Below are experts of layer 3 (counted from 0) of a mixture-of-experts language model. Rows are named router (the router's row for the expert), gate (a neuron's input weights, with its number), up (a neuron's input weights, with its number) and show model dimensions 64-127. Each number is 128 + 32 x the weight over its row's rms, rounded and kept within 0 to 255. Numbers have three digits each.
After each expert's rows: "comes after" lists some tokens at least twice as common just before its tokens as in all text. This comes from a sample of Wikipedia text that the model never trained on. Tokens count by the router's weight.

# expert 92
router:114128176051075103199066145096112110111117161136214115144114132089090137170106182090122110125106089074133128154110131168142173140069155119133124081104102122121121101143172164123175175110175094
gate1:117170131152152183165110116162139094107131196160131116158135150153157173136113133094116154141125074116094135162220170153091153169151130165083142127096096141123114097167134144151107135144134145
up1:134075085139127200131158086156140103098138168150070113160142174124117151099094088186106172149091130140153088107185117075120093136157107117060168138162105172167130130146191132134130138134176101
gate2:171171133144102108149076183139209146093160108123152144124145104166118201164098121101155135139146131130143132147123155097071153094115095140138121146112061100147135125139113138150097174145090171
up2:086105131115060091155123173143101089099152079095135117108120096154077171106145122091135069086094103155146106095123071141171160151095122126189092120077132090107168176115091106117083152085110142
gate3:093113150078121119097112107178089099105125122145130095042096138115145155116146157111113177150197155117138139138099111152154102147115117125168159128097140140208143087146118112131133109159158101
up3:116132123113122066089138132166131152098116099091154097057088122099105205136158129108142121101185214180094135118071085138137161155087118107109121134115153149203140102129151116186148121165145098
gate4:099163155100139093118081157162184080125137150120137187139153139156102177082102126104108123165126166109079133177150139148098162131107064126081136113102126094084111164141130143141177129127091047
up4:170137173134114118134120124093135109108183136142121081097187161117074095127111163064133157188138131093104112123104100162151193129091120123101112075105103137117184118117118122252147129105141057
comes after: "\n", "4", "3", "6", "5", " MF"

# expert 4
router:061128146066065153163116168100109099137131144163176110117080139150097178124081128090094134091124112099123118190117105145118158162118136130125093124112134147109174157207128167152126119112118113
gate0:134094112180108116117115141127135113138060148160093166055109101197138116164052104089149108117127161225113178104089107124116112134150123144100042158063151148144110136087106123137078145147119131
up0:133124183113180150146206102150110205102170140150139103180144127100122107121166123156130099088091091112104067110133121152163164145161138126163143139182088141110139117155122230126094135153152171
gate1:151126166139161137102143154168106148137091124137108170110134119188098088155205084094121120094170134122095153106085153144134174157119086107113152142097100162116090105097080157148129166121072153
up1:166099090145116169116129155137118187178135160163107100108098102068079132090131169154131088143072139133110114106092098105131073170128120119116145147176094120081121103136165107082157091140155115
gate2:120126165158162075117095119101144084145141138095082172153086072097096173119120136129171123097123126090131141178102180095147137187093119112127103085133147076110152098145163166137120062143078109
up2:156078170155159123154114149059149084120175119097123134135183118092126123118124134103086091122142128117073150084194130134105156114118155062078117047117171164114149140163134129158138160134073116
gate3:068087186129110182151085115091118084154125095102189150164129186187126142181088117121096121180175165111110147160125104121117133044119136127146175144161159112072182148165124085116121093147148164
up3:119158201104105130135114107100115113168116064112129163150096120121083114157129090124105101160199155131112105141117133126107163054126119118147162116097087152099190154193138141132097076127120100
comes after: "1", "2", " ", "9", " (", "6"

# expert 66
router:130117147094078123132103140112153160165114079126155153133091138081138153130167131104122131171097095066141167190123181119118127185125154195142165153070157094134177098188166145089165116105121133
gate0:143089130108101196148159162073092148170116138118152143124171147184036150147133137103144060117134128064152118159158112127100168113081134115210097096109172170075176178147096160152102148101184160
up0:138153111079119110112103151127143143096120111146101072097110059109130198089087141146062126157129169172092162069088125105132101167164101132096123160091103119188172131153159125129149121104073095
gate1:136164146080094162097097139127128159123117132117148114046128062093118173137172139153140111064096114106145109163148203121130151165146049099181137156109149110121100172105175142110101059090131126
up1:130170132149078139126081142111096104126162100121142114145108128130104100065127126109056125119095202124167161068162161163134148151132073115153099165184128201109118142117138148103123090148184141
gate2:148128147138146118165110134156187158136119104101137105158133183109111128129129176106137112090115085122170074160097156128127156104106119157212131154110066113111165142193155136104188071151138119
up2:131190141117111152112127078136144121138133095136137166169133062200113057112175080106183163107130135140132109106113136127133124126085142097091127082123128071137145145068134137140124119161106129
gate3:078126140006104148094087163165124087119116140141155185104091143126180148137128148130071143104109098115124122159160140129090157130134092118107177169136137126201169046141145113143168110106099126
up3:183165103208145133177198124096142098188128153126118047156184153123066128121147072116150134119112150132150096102096128102143055127128131133178097087076149131078063162086091149124076082162095082
comes after: " ", "–", " (", " −", " $", " +"

# expert 34
router:080138178077127153124077160083107082128156086116151146152148133151124157099051133113127128141121110079099139205162181131143191135099098106098161111096137159135205156205115090133143137109150085
gate0:137073094146144135152174111064128148158124125153051108161105147174128099129061092127108146103071143108113138127071128155157128107118156142123076122093082133135114106170122087123117122144106105
up0:134143054153147169154104122141130139118162129147129099142131094119184188082104093137122161133118129092126111074107171126149106103166090129125085094083134106077115197144120163093145136085077117
gate1:183065159111125132130124166141120145143133129135114148084082177138069104121142096115152146108137132133146142138154181130114135095128127134118152116120132123129130163119112073136124168143197089
up1:157088113119132125111152163102112087129184131143148143118117125154117078123083109162094121146141091113187139156130109113151156135129101119141137101150095129157098188121091062147200161153115091
gate2:092138134131135106131080120119129122196155118172128051102146160126145108129138158154132153162116169101130097113111153200171126145071203073101137165113191142115132108100143134149126123086171083
up2:097072099148108207138142147130115027172113082086102095075067104162116131111114125069138087139082120144125128146093113152113091060166111140112160121137133080127112164124113157095191116099142196
gate3:158181135158133125126129119123165045132157079109137115139095108147049184075074124126110156129154093106123179181174105164152137117132108149074119060130159091121149220187145138129153152151164134
up3:116140168138160169137131105123149081075143191151118162084132180140085147157174124167152103119140102045094121138118117133167109129129113181099136118166127114101121139134109165083083104145094132
comes after: "|", " |", "-", "\n", " the", " of"

# expert 28
router:060133156066127123131122141117101147172103133148193112158089163110131176161140174144138144117144125065162162144160147188129163163141113140167145077132151154159185108189175103128122124112155156
gate0:128105152065150101091124129123091103119087184120153146118150143140069161130166101110094157160202128139141118118117140076125149146089182144106135135177154089179156144139129144207096146133146153
up0:083121159142198173130122184092153102154144060058100119140127069119103162142151130113090138118029086126176113144135145186145125111213155143152072153132110168115129224142172109103134100106160075
gate1:102162186122099161118104149144100165149135123132120116153134118145120123097132179170125087221187072091137061152135180146130184147143164125173142152089169133133117134159117198189146062128133167
up1:129081063104169216145106161154155120155150138101176113070142127147113168122112160084118187102064153137132168062131114099105070078177156117107141117102121121126146143171134062101099206153149125
gate2:122092071078199116087089117170125144169121105137111133123113184095139119123155144145128124176133079156158160089147206138127112118118152122172142134160119048204112146162116131128131100105171098
up2:121135163179074091178152095123109189141118144126198131175143090165085072159164114138143087119076120082111094183157066134130100126162189118103143085147129144097160089051158123114130110155100098
gate3:120130183111114142150138128136097123176092150121136108164190126120135099164113152112102105121176105062163176139129197119160136177214199099116076113130115126085112085166111173140122071123151163
up3:117132114183133129145103088111122132051160089110103152121075089150113081111135134107163132124142142117096058069074135178122143113100060133134140155095098103153140185149112086147124165132091155
comes after: " |", " the", "T", " No", ";", " a"

# expert 36
router:109147149043138145176079158147076124170113133148131109140145128158138127100150117134126163167145116064154113155137163164154163141142136127173148100135135123122185137164162118155172107111140151
gate1:104137140121114168219135109160144099097124123107159145113105130112058126156166109163107112082140094102096113118171151108113112129116091162148139173167101147098117153129150142150086102088134173
up1:133136115126134137081167119114120170131107148119125140103143095145145133158154173169163105084068147123136114096103121138132138176106082094185091065093120142123151114116185188099130093097125140
gate2:147081152151153117123095112153113109122223135153138165083114127137100110118134134119101077154139143120141158140170164143139129114140151132089166146116095120161142136140125125200145175128139134
up2:142137127143071168141165178066131147113081088148150118143140128151070176142108118089105087087174137123111100127109131119119133133099145132174096144129204116116125144122098116068104068124132148
gate3:187026122143136147136120214131110117133196127116150112130144154151078143157149127152134066132140186096176171136181114066085080134104095106143175142187148131057096138170131156129115121052128127
up3:123095102145117099137139132080121113127016151142100130050165162156124092123098154098146183109120125076101187120127155089169072144126157108158150108144151135168164074157120137172132100206116122
gate4:069159117124094080176172129168073116088198144134152068198087112105180155134120129114148212131160126099137120124217165149132158099126105131114171096186176178195119097136121144096130160127124106
up4:136102107120120135103101107152118128134101132137110148125147183132135115105108151116140129126130133120200159133139141127192128141155094119175116093091128052117169153119114143140130168207118144
comes after: "\n", ".", " |", ")", " such", "---|---|---|---|"

# expert 59
router:155115166096116113157079148108155100110069152120203114141083159096144184137111145080136125140132114087134121151165152136152172120122129192167183092086140125129147124161152167101119144109149161
gate0:131145130094074106124129119077119108163150142096147134154128085050086122212124178135139074131127108096207123130145141158162139189131150193202128061106116078171109117157102107132124072097145127
up0:143140120145153076091142150126114109208130158109171138121118111137120106167137162128140040115151159117154189108165147074179109173124188140105137175078141088150145132151153211135093126128121115
gate1:131128163129167104073119161142107159104135131113128130111125197128133159100099153113128102118134111139162111140100154165097089170072061103085115102096167091122131128129202129194061096119140149
up1:117178104117184129093126127101144135161124132100168096132148095179085164109097067136125086111152130100152113148120142125145068174076153036105104105136197116093110161136106092154123102089067073
gate2:076183113116167186173150114158114122126155164119165096114103145098114166168110129122113095156149106104172181113142154088111121151112158072148140049134147147115123176176066141204091125121154136
up2:110153128088125151118047091140104149074111146175145096157130043087154155082120125136099151191112117117132105131081153134089094154152139170094171110047143126083111183075150116180161077081100104
gate3:106112134087134146184081133167125113169102114138121107059100159120056098113112073113151089125107074115119163167157190050138157137102180203141141130099172101129144131194192155130156137151116134
up3:121092164115136126148178102086088134084161175096033088175166099151151145124164145127102137105128132127128115145086104168115125097196109036076153146155089124147153152115156126122167036128165105
comes after: ",", "1", ".", "9", "–", "7"

# expert 2
router:083141137101118167144131157146131064133100114181156146128125143167124160174058142130163130193113122084156152138140176151145158105097090151147166125106142129124179132150170105140109096140170195
gate2:106125094135094164220114069101150134157179149136111140065156128092084111167176136127151061182081177110102163120185109184144137146126152156077148137128129084105134145149131083201091072128082095
up2:157138127122157084061137120085121103061108117051129165130097116148098102176113122101126139078193112159157105108076109117147108124146132118130097084080145103114161100114107186055145134116122134
gate3:149171097147104129184153069109179172088092105163111091126107148124119124192108129084086117158097129100096137140134120150105122151109068095117188136122138126106134106177135089118140167103125117
up3:145136150131151160104105087199171180101110083135126102129108164153159147122090154133119175104086133114092159149128093148077097157138074083106195135147084098126080150134136134100155149162151210
gate4:086072165139108152091124187158109099129125115180170083127117128068142128160171133161128127162128131096134090210111127160147183130115183084121104136120081158155072072096208112131116133154193134
up4:168166090089147159113109092103194121145117097115085177106144144171062134070150096091118086091159154147133127093131080092134091128101088157162183126102165112104116212134116103127133105130093134
gate5:120103163138117147107147163133153101113087179110137159065155114170061165123114120178136126139124131128180113094164138143083158138093111095152092070159111123145159148121110111155097138116098022
up5:128122121149112060133119124134136105152163113184136128187111165112203180075097104101098193134178143149138095189104130135133122110125130164164066110148109186144154100108161160141100201124085105
comes after: " the", ",", " |", " in", "'", " of"

# expert 49
router:104126113112116156149068163123072071129099076187192101127142174130127112170064153099086133129088091085168122181133185137165182106092138185143163127089136103090159069097193107165159117146167142
gate5:174143168114112177126080109108135142104137158063146134161101035117098135104148225093114116126147164094103086149149154130133133115098103073076101138129134162141180166137157123141073092059092129
up5:103069144150146115196183144095111131082168131095067124154167129187167084121103112136128151115102135182067214137126090123115134166092119173138117133071151193125148133120113133163141174107092118
gate6:086130116119106120138078100116143117190114131126086121203120163085120136126085133125116124137117168079137107151160123117123134111106143127133113177192055097116100093140148150144099076103163121
up6:096122122141073151130098140126115122206099127108115110168184162075104066184180111108171167109091149073116121138119120126122140134068132094110147160165091117121107069130153127146138059114117139
gate7:147155116144179126161158044120114109074219113115037159089155085060131111060156106099151157118102100197149114092128110155153143109149141142083125154143113107117131139115133093174144168114185139
up7:126140153122165180111101154157135135165093140128199121142103158181130176191153122207152120148160120108121030148124105134111141107096106177168161100134144080134076094128152148122136079131097148
gate8:139164088122161152194145126105127092127094115208102078118144071183163138126134086149142159169146127056147051141127124132129156101113157033142082116117186124131094099117124127161162137112129118
up8:101137154135110103075140146113140126141146154091134152133114135117125078163149112148087174100119134103064078104123147137109095147149176125087160152150140138137073130116126145107148107104106101
comes after: " of", " in", ".", " to", " for", " on"

# expert 26
router:108183153074100122180077132135138093141090112139176117167098090118129177141075165100134132150115086055091115134151111129131206178134121103121098130117089131111174090163200149119131149117121089
gate0:145154174123143104071081145083128087205059148143135136118112130139123107152121121089165118146163056199111160165106146143149114189116093119183114123176140150130081053086112156108084170133130132
up0:100162164145106075109102156068151158180057147144066108075129108104070174198106105175122163132119035171104088135163134116105132145122126141149106126157140159113125089154123107117128166065112069
gate1:096088117107147091143100096112063076121138139094208164106141108191174141142096170125118109147111140081141101187156165167152224166100121193101160108136095095206116150136139145111173116138097103
up1:130120114100099136182125116090083163152117101116178170089134107174190165125088138131126131111100152095179091125149166121132172203138127192129100114153056039148144137141144147075155101108095105
gate2:128121181100064171064140153117131109136087094138193140112104122152148134207132122107106106149150146126134132135123119200101215129138100099152126152156134131109166147129124148103120218152167165
up2:126173146117198110181121099128131150073130166129216145148160146114100161046195156150165195145151057192107062151112114151178082124131118129087158156070168120114075143102149110143159094175122085
gate3:140148130140086141192102148084138078146151105130165104143125185187098200132094128135056116124155131127156115132137131154087129144129163114123132104141125135067144132165137170142095137133126126
up3:159132064148123117100126132139138077154093187150151142117105134093093157128140128172062141107108118154165123114182135075112163126115163120136106129163138146162156135103104154131095133115134119
comes after: "1", "2", " Re", " Le", " Preced", " Dur"

# expert 9
router:061116158056114139151134155155149165131114159162134119092099122127109147167075117130165102134151116069106143160108111141097175182127122142125119086084124126115132159202170138124137090100123138
gate28:125058128115073101072122230143125134156116190114157127084116142132148196105152140117131163200110150110144130086160126182122139083097068107110123067117093133115124134104113178140058161094156117
up28:156095074105088160119117130132132099080141135143096116116076112132155109122143140062141198154052175113186138111152120165121184157137080091114139113097113111108120087164148132103100113118119143
gate29:135095146074083131105128131123124095116140072127126133086137140105125161113109119155158118109115134157138099114117145112133129140136106084115182096136126055125139152172128114105062155192145144
up29:140087124082065114122145113121111131093140133154103124099097132142135178186149113137180225131105154139155151115124136151140202116139098203125111090130120120130131113159112141100107158148167152
gate30:120129091056159100141142189082116057172098081108105146100134151080115111152125152130160147115124094139131136113154141122124115151094140129141085098161042135139132031136114154160035125112105126
up30:132112159185149146144131106144166138071171127142125136138152097119143160084126104142154084143131159125166144118104100162148118126143112163096141161129183144133076168124169100101193127115117131
gate31:126149106134171089138134184178126156132112144096125137074151124131089150110134139149154119129088065185112158162159131143133133093092100124139120128123166128145101133149045185161095143124125125
up31:135178094136133109107169133148101148172136106104109138127103156168164074164160092113180143126132155120106121063080165135130099078123148160082104165105138099132052138093114107145107243169081155
comes after: "1", "2", " ", "3", "4", "9"

# expert 58
router:119140089133134112173114142108084088147114117171175095088138177125106120194062120096075139157104080056145126186104165163156149146110131168174180125095130117107115095135183144207182121158134175
gate5:181122070167117146090100109099136137131108102166179124149145154124095089132153074148098135156092097126107103147068107162129116145125131142164143106110136182125125095093142079148163136182068154
up5:151111127115141156082095106156135124134147150108132121117124157075106067124135143146150098162116154134074130166146134153160102098123103064064098088151147074139132140123146077126115107097114115
gate6:119154135129136127158096145095112092135103125118154155074102102213042191084072163156106086108131154164220121144156138091140125106107093120118093163121083118152068144125131161096092096119146138
up6:147136089137162216122160178145116109150148149157126171063083110170048162049146043170118089113129136111224180152147149131123142131074107089120105134140092188147133130110155129110140151082147136
gate7:139120112130110190111102160108123112147225159123208131078088108193089189143137099126106137153180138094133151211115122173175102087099109078052115092087169173155147165110125110132156119088161132
up7:128129099091132113076167194177158161166056146110097137170117118127134078072133128164118158112079081110141092139128147109030124164063118185133140118117094100162123108141100150093107132095068088
gate8:120072142094146130111174168097142127096168141179105121203155144108178116125048134125139108161152095076146165114130126139093169132138086113157171042131124163130105110137104187146108118119101134
up8:177142134132143110161149099128097113104160093091095120154165199127136102123128122146115159049090076089088146134077124138099087099119042171128223146098107129080076124095158124171174150108156166
comes after: " of", " in", " to", " for", " on", " at"

# expert 115
router:103136107027147103143133141136068157093057142177198140133129177130128166147077151079152149175102117086145143135088124118175174111108118157136117076117118149104150120179202090146146078104157112
gate0:168199144107125147116093117170087119107148113147164139134119120146107146106106158067134126068121153090130094073064116069125158119098094151179149155110091153085150115159165189131090119164116154
up0:120104098143088120132092144136101111122175129113111094146150109113163073170171157132127085170145130105094117146114118123171106113146153073165123143120083102174105149121097090087113120120119083
gate1:146102158127138100099115163138111119161113200153146143095075119104067150120103106107085157141146171154130149150162116113108202094123162157140154124151078105102139124141134137124070140106120149
up1:130178152101106182107132163121133134048162150128080135164135164119174119173118126118140109144160102129121082116129136048157133113064079159117103154115180106076071139149107201135129137145112149
gate2:143193140105124159132134115072124132130127164136142103097127167061144124141111115134105172128191128051124069157122130087123092108130146111132124108124180075135082135163114129167117094103142161
up2:140088115095148127061110164126159082072165057115133103071071149139079120163123145213098087091193182138125115135111171100129117179154137142154165109079171122149168116106155141073129108147078163
gate3:145044142092127100115115111115044176091133200100116162079054100136154134169133133091201130107122177134111155138149114209074192127094116083137101090108122147122092123130143162167135095167058105
up3:099093184095125149168124069061080125058110149124085186105085146138098087174139143188141114120090135152117166135128153124173073125129155153120082139148171150152174088115125113147100105124130147
comes after: "-", " =", "\n", "s", ",", " –"

# expert 64
router:075133199143083140157099143125103063157105111152161157122149145161126166182111187085134091185139133053126163139107159120157164114069166200123095151113112137145180122200172159125147131118133156
gate2:151121090123107076134085098152115135085085167139163165140167110184157099133101078129139052157140100124155138154098146104117145102125136175099081121163135106102123196145135130159157103145143131
up2:131137139122182094185075126129037135061102123094132103174126102161169165172140193142148109146167055055128079154108165135135114119126157118079092128158077073108081159152105149151136088129063091
gate3:107173114129185135104080106101190112091191106102144071062127149120159139104101126171093077100142096050142126158128147114104130123143157175111110127062152145089110139138115138136062132108063149
up3:119144161132133153121185123144124117156111076108095135145098093127168171121102148128152123093068116112132140087168126128160106100103134125115103167134099123120146081102164165123033079155104123
gate4:140172107094095141190143114101135171101144165136135131113160163152072091113093104098169161115095081108173064138173145126089157190133122148135139087118093118148122169155114132128094135151085117
up4:128148111110141077138147081130103139085136168105112129079177150114125053164137129113183139118153100114164052155139158103118111196159150137157119124127131151124081158136106097145100195147140133
gate5:089125145100178094132097104101116175156142066129153162153110170131081148171156139036135052099175098142120164108103122109157122128101129163170131123074094120071177124126112157120083102101117126
up5:046135098143107140088137128150099132122135086133103092100121083142121153164123134170109097169126150139062126165094126169127119117080144152137086163122128133146123128106153094100058134076084196
comes after: " New", "S", " South", " United", " North", ","

# expert 107
router:130095180084107169151101202123102054094101098126160187124106169164108119170099198122116108163104117066107127156167155137173191129091134170153164120114111120153130118103177108119140113157137126
gate0:136152092106159160144104095125176141075127118150123111099084125144089109107152162145148134148178171149105189094112101155117080094098093189175151136122151088165118137131136107111102160103124136
up0:103172151143090111075170208140084146185149137085140117144146080113220165138121102127121175117109207092155057140100107113138147099143144070061139127147074137132088112103104162167163150127143092
gate1:093066128129096104130084143129108089144125113094102119174139173151183070099068152119153100127105148152124074148076107074169183117107129135112143149128080143118144118084171050137197153191136180
up1:147125209123098109083089137160106091156107122132150151120127166164111086133101137097130140144126122148123091116191103096098182132096113058128155098058107167046121104129127095138147151116106131
gate2:146053115114191189122112124130122119087106176114094166116110144185083088127154179085143069138110154115128112154148158059175106081154186145084121099175113107059099109150130103109112104133093147
up2:177131132150152186113083066156173129118133097078139138127128114124127134118176122127084115130103104153177134127159156176135134132109134165125086146118078119157137141116153153145184102169073056
gate3:103115172123180176177118179177129113144141105149129145047176159116121114101058159156155093161144124136132123170154151091108174093109115152174168115116131128136153147148143130143095176062162160
up3:103193162173112105190137163149132117157175157082157152128211073121149117111141090154095142138129047136109083185123060083129086153147114077144154086106088112132158185095132148149145120075152120
comes after: "s", " M", ",", "m", " by", "M"

# expert 29
router:079088127094056156138131161096157137132137149199157085138090127159127114150101125089089138159184116069121126160170133135119158158135161145164109101077160087133118096184135088103129082151183141
gate1:165132143073087129095110152110114130175133185142143176133145101156124117131150116127192157060207121107126150147065140182118127121153160115135163136095106123106099105120057116089152148159165105
up1:160107123145128115157081112115102036162125064100201161110129136166073162154150128101120105095106103112214119200149134113127150175116113109130187044124192078117151149125154152132094099141117125
gate2:124148100115140162218125116145146134125119132178175082139081100110149131128082082145144068208148145093141137138087116084115157179120122171171152149152165075150146148132147102101125090109141126
up2:156107052177069126144102162102117116102115155141183120121116132142116177108110158096046159053089124087112125109200111127143124149150138121144090117175128196145106115160133093131152129140103113
gate3:082065080134129150151096150142157124096149109148132110169118075114132119146132106092120118115129107116136159138193111135137178115080143151112130041140124099107134152154091079140138108200107089
up3:184138126122139084118148152093115078212140157092133158089150194135125142075095137124104157076143160139085114157148125120126066133122113085159131224162147199135114161115136142128111165065100141
gate4:095172091112125144163108184120104143146152086131132049113110177134144120198169145118110146137121080114095159134109103113168196151139138114103126154153182113110172125209124169138143088068136156
up4:115141055140160128108132155131072152134113107118073102121115113188129098179132125142103151114113115151083150139135157105151136147109105087136093208199130096123129112157108171145137070060120148
comes after: " ", "3", "2", "7", "6", "4"

# expert 37
router:119110148088108092178111147120081092124119166142146089114130149134153144134101158140154165148147122074124126170144128138206178138058133157171098102101137114139142091189133157179154085109152138
gate9:104132125106142127155125105124119119080241139094242097123096127119147153115117153142115130117113121140128135165122140183117149140118149132125134163144096134157123076125104115109177158114156110
up9:145154087104137134180141106140091123108193149105202111107072087118152157102127143137137122152095076129173141188106103168158165110172132110167135138150112160142120071132105153070180152106112100
gate10:188129077114068121134141060136104110101140141171128162157097159139133136112144127133162107135123080033172099132117127120169159129181154133125053109196166164100191108136133117137131155150145118
up10:101098103137068155125092153119089101208088146154024159152191117107134067119137074104127115138131129077122139104130149108190102087166181159111076079122087106129113100122125133110111119126093113
gate11:143139143116128084143098179158142166110097103138135148113174136107102141186117119132132114132178108130150117098151143126154187089116161120099114147106087117124123127147113078186109171151094105
up11:151052161117160120157149093106119090133145166148102174038066122110085120113154136131131158145103146125143160126146131091162152156148124106134204193184105128142114144132126054147128164153105117
gate12:166113110120118109110126183086137112114150153120190107057234167101093106109138132139137075125158092111178097128128133148113149129103124153142133115105098148122107145151099120151152156177085110
up12:163100090149089097064149190116112123113113150114155089058204175115111079109128083120163101140185123094149117137130123157148112145117104123126132143124103142129105144130108152115135137161079111
comes after: " |", ".", ")", ").", ";", " information"

# expert 35
router:087124151061101115166137138121122139166112154122133134114151136124072156135115155116146132127156109081172123126177172166096182180075136150120111075114122136146141120175216125134135071122168093
gate0:139097142174172147134098125114118127084136141127154178134151178135147113137093157152167169105201095135160172099196125171147086110134065180102164034059135087164096166136091086141145141148160182
up0:134187160161186157139139128128121078161132152088088152082132103157090124158130145107141112103136154136162122079157118117122076169127139127090110124147130147114102148113136126145103137168092091
gate1:089139159088121139113115116130071189143132108145113166128135183123057147130125121058135184103140139110143110105158157117116163149092126054131105116138116128082161142137146144116122114128143081
up1:081097139112082108144099135133118148170133092117091138158160153096101172119080101096177155123176171151167103108137141159128146155108127149125146082114101051086142159119130102092087117127136125
gate2:160161104138115116118129125136080128186152190111125110084099158121124113144087118131168150133102161108106069092161170087142117145079121137144148183071075054133165095170180140143095123098111150
up2:058101098132103151113117191045124152070158100184118137200121131153155166114120082147122136078188127115099077141118135124083110134209132125116101114070160133138181153065036104098163159121118114
gate3:159124125164216111182151135174151140122132149151157104109109148105106131139128158152068108142119099122141091114149142164134152100109179143185145108106086142151143169107116131172129134200141120
up3:109111142132097200114102122128115140103164105101096231111137137170149123107117126156202093135170141138083090162091096127129118099116087164122121138195105142102095160144090117138119133113143108
comes after: " ", "-", "–", " (", " re", "/"

# expert 71
router:074148107034130110177108150103170137142105114158154113160112117131142107133092138130116114188117116062146140171141175087158172136086179154120134129127129118185156076204113098144165096123184143
gate1:069136125196102031160135189178137158158124169157110081074059094128193138101088091155120132128109159106130112102089131085166129075106140144130089101060134098122097168146114118174125123151064117
up1:179188125076096097184097121149101128145124111141123128090095153134131124153092118094189078175119078149090108152144146138163143123153142173161098179094084142118070135190121163096135140122120103
gate2:124131115072122105117104189154127135144093110106131104088082150099179132136133125168133113186092136115094130097103156139088113140087156156116059151109114195116147135166113077154102161119074138
up2:126105122127188081117129100146079105088176150109142130118137087184059137121142137119107115091132135143133084159057089098156098177131069060168169128120183077127115108107141180062161110127150129
gate3:109148149138148133057122086179098188144154144182152163164105118101173171146194111142094096120170134108186083091128185100110209157123193135123119169118114128145102120155109131166181133141088142
up3:076161105114089138193058117191105099142170149068116138073186135171141146078069146143160144132115107072127120120097135110081082123090128073123155137115131109110137147104163094152115093123133097
gate4:121068127122138125148169142096178045182132148059156162139096160113122095154149122120113103148117112115119034134120127123148118121153136120124180158116181129142204169120142087122157080125153111
up4:125128175124129180156141112169145191124105098131103117115162048088135132150211106137056102126133078142118130118201148139144149145029166146187141150086135112128114088132137169141109118113126128
comes after: " the", ":", "°", " •", " of", "″"

# expert 82
router:129097142095076144127054186096152150158054099131166141144157185144174118154098152091153142167168102103095176153155134128196138117080162161155150123110104119156144075189151119098136123145161142
gate0:131172138074146115136028099130171122114089110137127140117180142170129155095099121105159145187135114131116141132123172149187145146141060099115138116069106088147137134138255125140101171068099143
up0:117125064135120075162172134115090117141135120106164107087098129100103130146175175113097118063127109121155104129132107100114093119119196180132080120140141140071111142097047060127142078111182093
gate1:137131129119130222132145144151086144167076125118117152143130157113111113113155134114092075144142106149121136136131139137174120137135136157148065173126119189068130070167096132124079120149158149
up1:137123122126144215107081197086098114107149122153088113155148220136149132105130152138073125155086126130107121104088123113137126149129098119083103141066120119109172102115108154091123124072134114
gate2:149118143123089150098053156136114164107163120130181157145142108155097142142100110113097053093201164140182098141097163142182184181213128137181116139088110132092165171137148159172117140140103132
up2:148070154161123140055080118124162118103179141170115134145097130174112121138088118136175085134177129153112119150088129133150142108219143093139176166129089124107130167103104166095115110141127082
gate3:128100086142147149095118144114139124113136137122130165145094041140149103098142192180145132138142130105197166111122133155155125148104194201173106102084065108172123094147095127127131138133117133
up3:111141200121172125124133154110127153143118200145102125082159152099072090135132106073180164142119111173166125146168175137153116119129129113166140137103105123152135117099154116136061105161144102
comes after: ".", "o", "ta", "to", "ro", "mo"

# expert 25
router:078107160064116147160152176098120114138093123109179087167143171139118196153064107075116071207109127087124117182107178109142178145115184124156113067127143131098153122129171119128159102097101158
gate5:182148134133109110145160144102105130165097111135151123168123115131099072078105107042089169110092167148120138121131102132106134068094044120108063085181123136122118137113137113139084150126165170
up5:111139156137145130100138105148173185176091112092145097118123104054166168055124103113083096141144147117093101123152168034090120189117191105162147149134182159117097172139133144148130066145108122
gate6:056151174097100063135056159139138127154102114130125220114151140067095140130172181054110107121128205125096083196160129099119159122117108098151132157129126098100119107117151104125153090119166135
up6:167084147112100163056178197149172171121164126123111151099127090128167150158077116154092094174091069248118163129092110142130175087149108188110099189153137127149137120157088117132105190123142110
gate7:137124124098119093154142119085124117202122122175129134199146163119165104105174118138114129150146128093226108115157092054115150074098158121146138149099109119097140117143083183121094141133079135
up7:131099149119166085112179160171141140098123151160168166104037132185113093135138134155146145084138119143122072086136119126118172100141107101130094101129142134140145128134113097131103121130161152
gate8:124137137115124137145173137044111114124118129105099105040119103194082153179086108106172142120106163113144156093108161093104104119089085092092105149194149109128182097137135088124085100098137137
up8:118146114165151100169173140136105122087118122095119126139197135146123147161149144083178148093087087177108126108084183164145124075117126095082142109150185169122087113099122122171150178119132139
comes after: ".", ",", " at", " in", "\n", " from"